Below are experts of layer 3 (counted from 0) of a mixture-of-experts language model. Rows are named router (the router's row for the expert), up (a neuron's input weights, with its number) and show model dimensions 32-63. Each number is 200 + 20 x the weight over its row's rms, rounded and kept within 0 to 999.
Before each expert's rows: "mostly gets" lists some tokens that are sent to it at least half of the time. This comes from a sample of Wikipedia text that the model never trained on.

# expert 16
mostly gets: " int", " Ind", " emb", " Sir", " Acc", " political"
router,226,218,187,225,219,191,182,222,175,174,201,212,220,181,190,178,220,189,219,187,213,215,220,207,181,188,218,190,177,214,221,171
up0,223,204,171,233,227,216,172,156,203,207,192,191,225,201,197,202,179,183,224,194,187,207,206,217,149,207,211,223,177,200,210,196
up1,220,228,210,213,207,167,155,203,198,165,210,224,226,187,215,172,215,210,198,178,199,229,232,198,191,188,215,223,174,178,199,204
up2,208,223,210,193,212,206,190,225,191,206,194,209,216,175,192,231,225,195,215,174,197,205,191,184,182,213,243,211,161,193,184,179
up3,225,220,204,236,240,200,196,195,193,195,171,234,208,204,217,217,208,180,186,212,216,208,249,179,164,164,224,222,230,232,195,233
up4,204,221,247,223,196,215,206,170,175,181,162,210,211,178,211,195,196,195,202,222,198,185,190,221,187,216,222,196,196,221,189,180
up5,164,237,174,203,172,202,186,183,174,213,197,174,217,179,176,193,226,204,206,158,213,162,231,232,205,203,242,212,195,222,198,208
up6,200,211,222,181,203,164,181,216,207,162,167,169,192,205,203,227,264,175,199,216,208,201,195,208,184,180,183,207,212,225,197,220
up7,231,200,213,189,195,202,191,216,149,203,204,197,202,186,238,196,199,189,191,184,206,187,208,227,176,187,206,179,177,178,230,173
up8,196,224,238,226,194,187,167,181,224,181,186,213,200,175,173,217,208,213,206,176,226,230,238,217,193,197,247,197,157,223,200,194
up9,235,213,223,211,242,191,200,183,220,192,193,199,202,215,204,193,232,203,232,216,174,237,211,178,179,193,205,184,201,195,190,204
up10,179,202,226,205,221,207,161,193,166,236,190,189,220,178,201,181,176,173,219,187,218,221,187,205,186,190,224,185,158,213,193,183
up11,177,202,180,195,202,204,201,197,174,206,220,250,211,199,197,179,214,193,195,198,194,198,207,204,214,166,245,201,206,204,210,189
up12,207,185,177,194,220,199,195,216,186,209,196,220,206,184,218,182,191,202,168,185,163,199,212,208,194,190,265,242,196,244,210,192
up13,237,221,198,210,192,197,198,190,178,156,216,213,201,185,203,232,229,187,208,220,216,214,224,185,216,215,218,175,207,204,184,210
up14,198,220,213,208,208,198,216,220,177,167,166,194,221,187,193,231,217,207,213,210,175,172,209,240,238,202,216,184,247,206,204,227
up15,176,201,223,163,222,214,163,207,207,151,191,177,184,203,216,200,207,192,215,209,163,218,226,205,178,203,222,203,198,192,233,179
up16,220,197,176,203,229,224,185,198,199,177,184,201,216,230,170,215,199,167,200,194,207,181,207,206,174,153,218,204,202,198,213,201
up17,179,212,170,180,198,233,200,218,207,176,186,197,203,205,188,198,195,187,190,202,208,199,191,217,216,220,235,203,207,231,188,182
up18,187,179,200,205,231,193,191,220,204,187,214,191,215,186,193,190,211,179,210,198,212,203,192,163,199,240,209,214,197,182,212,202
up19,209,228,216,237,203,173,169,198,190,186,166,216,207,210,204,206,240,172,190,176,196,198,202,207,197,181,237,196,213,205,237,215
up20,216,207,220,196,213,182,197,218,168,184,186,217,227,213,203,183,224,156,229,187,198,224,224,228,194,178,198,205,185,207,214,218
up21,247,195,202,215,190,180,207,221,185,169,210,177,200,206,180,208,218,206,197,177,205,212,251,201,219,246,186,192,221,209,218,231
up22,226,228,142,215,193,216,186,195,212,203,165,202,227,180,198,167,194,201,212,218,202,211,199,235,189,217,211,194,228,218,196,203
up23,194,243,228,247,223,218,179,229,216,196,196,176,206,209,205,206,248,196,200,208,220,200,189,195,171,218,223,208,191,223,174,194
up24,192,198,179,166,232,169,175,190,222,191,173,184,193,206,150,206,193,196,177,186,220,234,176,223,211,208,225,183,204,233,195,178
up25,202,215,179,182,209,211,181,181,153,193,215,188,204,200,223,194,215,193,198,190,208,215,209,181,203,200,246,206,183,212,203,191
up26,209,204,213,198,197,164,163,168,215,184,196,208,244,223,197,218,214,220,187,199,180,214,199,205,198,236,205,187,171,217,217,177
up27,154,251,201,207,190,168,181,221,166,182,221,193,209,153,201,183,204,143,173,180,187,201,204,208,161,187,244,198,242,226,195,188
up28,218,233,189,223,194,160,178,167,159,209,196,224,223,210,160,198,198,231,207,220,178,196,192,172,199,197,194,207,237,196,224,236
up29,213,199,227,223,226,196,199,193,202,175,200,192,226,210,179,204,203,179,186,185,182,203,209,226,197,197,225,208,204,198,212,180
up30,216,209,181,210,217,200,168,197,211,192,179,178,187,186,213,169,187,191,220,204,210,204,212,205,154,190,222,216,206,181,213,201
up31,207,237,194,225,196,184,234,192,170,182,183,194,196,190,226,167,228,190,172,209,191,201,233,203,188,195,249,174,199,229,193,235
up32,168,225,207,201,174,183,181,200,204,160,222,220,223,221,166,158,246,181,184,169,217,208,226,195,212,178,188,193,208,178,233,204
up33,206,208,208,179,212,157,194,192,170,212,179,227,182,205,204,196,198,185,195,185,185,222,213,208,181,216,200,208,191,221,188,198
up34,202,204,182,222,213,211,178,197,219,185,192,196,222,217,187,196,168,187,216,193,205,208,224,184,162,202,213,164,208,194,177,188
up35,225,203,210,234,179,195,200,193,204,186,182,220,228,192,195,173,212,160,237,195,230,207,206,219,161,163,243,210,161,203,213,220
up36,204,233,234,232,232,164,165,200,206,199,187,215,190,187,184,219,204,218,225,161,199,183,225,202,176,222,194,210,211,205,218,203
up37,200,181,212,258,216,201,178,219,179,222,226,180,198,201,179,208,205,203,222,173,224,209,183,224,216,225,211,217,179,227,210,192
up38,243,212,193,252,211,180,214,192,189,202,207,188,196,211,208,189,248,181,173,211,196,200,256,206,198,197,218,212,183,184,165,242
up39,223,218,212,201,239,190,201,193,181,165,182,187,211,186,218,193,217,205,161,201,203,169,204,198,171,203,197,179,223,216,188,216
up40,221,223,214,242,199,191,195,176,174,221,186,196,209,190,164,203,188,145,219,180,194,209,199,206,206,199,223,223,172,186,167,199
up41,219,237,200,217,200,193,166,169,178,182,219,218,179,188,163,206,202,166,215,204,191,242,207,194,200,180,217,183,241,204,221,141
up42,181,196,200,196,185,201,191,158,173,174,174,210,206,209,169,186,227,187,188,195,188,193,224,240,178,209,190,220,211,215,226,202
up43,223,240,196,197,187,211,185,251,176,186,192,205,205,197,197,159,199,186,218,150,173,213,220,206,207,201,223,229,185,208,205,217
up44,205,218,183,226,213,187,167,195,202,206,189,214,197,223,197,181,224,199,215,150,212,202,227,223,185,202,202,232,214,203,194,203
up45,179,181,204,224,203,190,188,190,204,171,207,172,168,193,205,203,223,212,235,215,160,222,226,199,176,172,225,196,197,191,192,220
up46,206,230,203,173,196,171,190,204,203,195,206,211,185,193,185,186,234,208,238,183,190,204,189,198,179,201,240,193,208,211,195,206
up47,242,217,186,188,228,185,191,200,152,152,206,158,182,187,194,213,182,197,195,203,179,200,227,217,192,186,194,205,213,235,204,225
up48,221,211,226,217,184,178,211,211,178,212,180,184,168,185,186,204,190,198,186,205,209,174,205,204,164,164,225,208,179,217,182,203
up49,210,195,180,215,191,222,194,253,194,148,194,221,181,188,208,164,191,228,199,213,183,208,216,235,206,175,216,221,187,211,199,220
up50,211,214,208,176,169,165,183,183,191,197,227,223,205,200,211,168,225,196,223,176,227,140,212,218,197,189,221,218,199,177,208,186
up51,216,221,215,228,205,204,159,237,181,186,184,205,199,205,192,207,201,230,209,186,212,228,219,216,148,196,204,225,208,183,218,234
up52,187,219,162,208,215,204,201,195,203,202,187,207,237,156,211,178,230,182,182,174,216,224,225,171,189,229,226,202,219,211,193,216
up53,221,164,198,192,221,184,193,196,167,191,203,176,254,191,209,191,220,180,207,190,210,202,215,209,207,171,235,205,224,211,171,225
up54,188,214,206,197,215,206,170,222,208,223,178,195,213,179,216,181,221,167,189,167,235,211,229,170,183,179,233,216,198,182,198,222
up55,224,187,165,179,236,214,163,213,202,162,218,200,203,198,177,189,174,190,190,179,189,185,226,237,224,194,191,203,180,210,254,200
up56,234,179,191,212,186,214,188,203,162,174,218,205,185,215,168,203,225,176,189,178,193,187,186,238,205,245,208,196,208,222,193,166
up57,205,213,238,204,215,214,196,224,217,188,202,190,222,174,199,198,224,209,182,189,227,219,199,217,203,215,232,168,221,221,206,187
up58,184,217,207,195,224,188,158,197,191,194,204,201,212,178,183,183,245,207,235,182,210,208,202,173,199,198,214,184,206,211,187,204
up59,195,199,236,201,209,199,198,159,169,194,191,174,193,190,192,176,197,172,191,187,187,191,228,225,149,199,233,184,190,188,220,213
up60,221,200,221,193,223,199,183,186,188,198,185,216,197,161,163,232,222,191,211,198,186,229,199,193,186,175,193,197,218,191,186,206
up61,185,215,210,180,226,170,189,179,174,203,189,188,192,199,184,178,205,174,201,193,227,217,180,209,139,196,214,217,214,242,194,222
up62,205,218,182,216,208,188,160,218,163,195,205,167,195,194,216,162,173,194,234,171,181,203,261,195,183,197,257,196,214,207,205,212
up63,208,220,200,217,217,169,188,194,179,220,191,184,208,196,227,178,209,209,203,182,167,195,200,217,189,173,188,194,200,218,183,224
up64,206,208,210,201,176,179,185,189,219,201,201,217,213,162,208,176,231,170,184,216,219,164,229,210,184,202,193,161,223,223,195,192
up65,192,220,226,206,214,178,190,206,168,190,211,229,196,188,185,167,210,202,199,210,204,217,224,216,194,191,210,188,200,234,210,195
up66,198,223,196,217,236,216,204,213,185,227,198,197,187,218,204,155,200,180,206,229,210,180,220,222,177,206,205,209,189,179,196,186
up67,189,214,202,178,224,173,185,226,221,169,211,183,198,167,191,217,188,215,215,212,211,165,216,176,172,188,221,202,206,195,218,194
up68,223,208,185,207,249,196,202,191,185,184,194,235,201,198,202,188,234,164,206,196,196,189,194,197,184,197,235,188,191,168,201,209
up69,196,207,205,206,178,218,202,197,194,180,223,220,210,175,208,220,225,197,225,232,202,213,187,200,180,212,229,200,223,174,196,215
up70,188,216,193,168,231,204,209,204,171,191,202,183,194,211,218,188,261,135,210,194,169,186,212,199,188,215,220,189,175,210,185,197
up71,211,182,188,239,208,188,147,181,192,157,211,208,186,197,181,225,178,174,176,224,235,225,185,206,168,202,236,196,177,195,230,223
up72,184,194,231,189,217,178,214,183,210,200,199,229,237,192,186,206,266,170,203,195,178,229,222,205,168,242,220,199,182,232,203,211
up73,217,191,202,207,227,191,177,192,174,186,196,201,200,215,209,203,246,183,217,210,176,209,218,212,153,203,204,210,201,171,199,184
up74,205,183,202,238,195,195,191,192,168,202,202,176,218,197,177,191,207,197,190,188,207,183,215,198,154,174,207,213,191,206,207,218
up75,212,226,188,196,195,185,182,179,178,199,216,208,163,216,159,178,214,225,244,181,200,232,201,166,199,166,182,173,216,219,210,189
up76,219,220,177,199,216,214,165,222,181,175,215,214,197,198,184,165,217,207,228,192,187,170,202,194,192,208,198,206,182,235,188,193
up77,174,225,173,184,223,174,181,198,192,172,191,233,190,183,238,157,175,192,223,177,229,219,188,194,157,186,190,202,180,212,216,209
up78,212,228,155,211,221,176,192,206,188,152,205,227,227,203,169,176,255,211,201,196,195,171,191,178,174,190,220,207,205,193,198,169
up79,217,238,214,201,181,191,206,208,160,194,195,215,247,212,196,147,204,194,208,193,199,215,195,196,173,210,195,192,207,224,183,191
up80,229,209,176,208,211,190,183,208,179,191,210,228,190,226,172,183,240,183,245,190,182,231,223,223,158,194,187,171,207,190,205,213
up81,192,229,194,202,163,181,213,208,200,202,233,202,220,170,201,214,205,180,202,169,181,231,203,216,175,200,226,209,193,225,195,209
up82,167,205,199,212,202,223,223,216,222,185,188,205,221,182,191,171,199,209,220,213,200,183,203,236,177,185,185,187,214,231,186,187
up83,202,195,205,187,218,194,204,204,199,191,220,182,218,206,181,180,187,212,221,194,184,190,210,221,203,222,244,204,222,233,224,203
up84,242,214,188,205,229,204,183,215,186,195,190,210,213,192,216,211,214,185,232,225,198,216,199,195,184,169,200,221,181,200,237,194
up85,233,193,196,201,193,210,177,192,208,170,184,182,189,187,199,198,223,223,180,183,179,198,196,215,189,208,229,252,209,220,198,193
up86,181,210,220,213,214,212,208,210,164,179,184,219,197,209,207,196,232,182,223,210,186,224,213,181,210,212,163,193,199,225,251,220
up87,185,210,165,203,208,220,168,213,180,218,177,193,175,216,212,194,202,161,209,213,186,224,228,234,187,208,218,174,171,213,246,209
up88,195,185,217,203,203,185,178,197,194,166,186,239,204,183,185,203,245,194,218,196,151,231,239,221,202,187,228,199,216,190,190,194
up89,187,219,206,226,193,217,171,207,199,199,193,207,190,174,198,227,226,185,208,195,209,191,182,175,200,202,226,208,203,217,202,205
up90,251,203,193,174,220,201,161,209,199,186,204,204,190,187,206,191,217,170,225,195,220,198,245,233,173,158,190,209,200,216,192,220
up91,179,228,243,187,195,190,186,189,177,192,187,247,222,205,180,201,214,206,228,199,176,192,200,167,207,184,229,213,224,193,207,176
up92,227,227,215,229,233,213,183,156,182,151,165,196,170,223,213,230,183,204,228,190,176,217,212,197,182,213,243,193,196,201,223,209
up93,192,249,209,183,228,193,207,178,176,211,209,172,253,199,200,209,219,187,197,193,160,210,221,193,213,199,254,190,230,190,225,188
up94,202,172,184,172,199,172,207,204,193,223,225,194,198,198,153,218,257,205,203,207,243,211,233,227,183,209,215,220,216,193,193,171
up95,225,191,200,222,199,207,193,206,190,177,184,160,195,201,156,161,208,205,231,192,207,207,206,223,173,174,236,213,226,222,206,220
up96,198,183,214,185,176,159,190,197,191,206,221,210,228,197,179,218,215,221,211,217,217,197,233,173,199,203,221,182,192,222,180,193
up97,217,206,181,216,212,208,223,199,162,173,190,167,196,213,198,170,231,186,227,227,188,223,243,206,184,223,218,206,179,229,196,219
up98,175,212,186,210,197,193,191,221,218,231,199,191,234,165,224,182,207,195,185,210,229,197,231,198,202,206,201,176,175,185,194,175
up99,229,234,203,226,215,178,195,217,203,192,203,211,194,204,191,197,195,197,250,191,183,215,250,208,189,203,212,184,204,201,206,188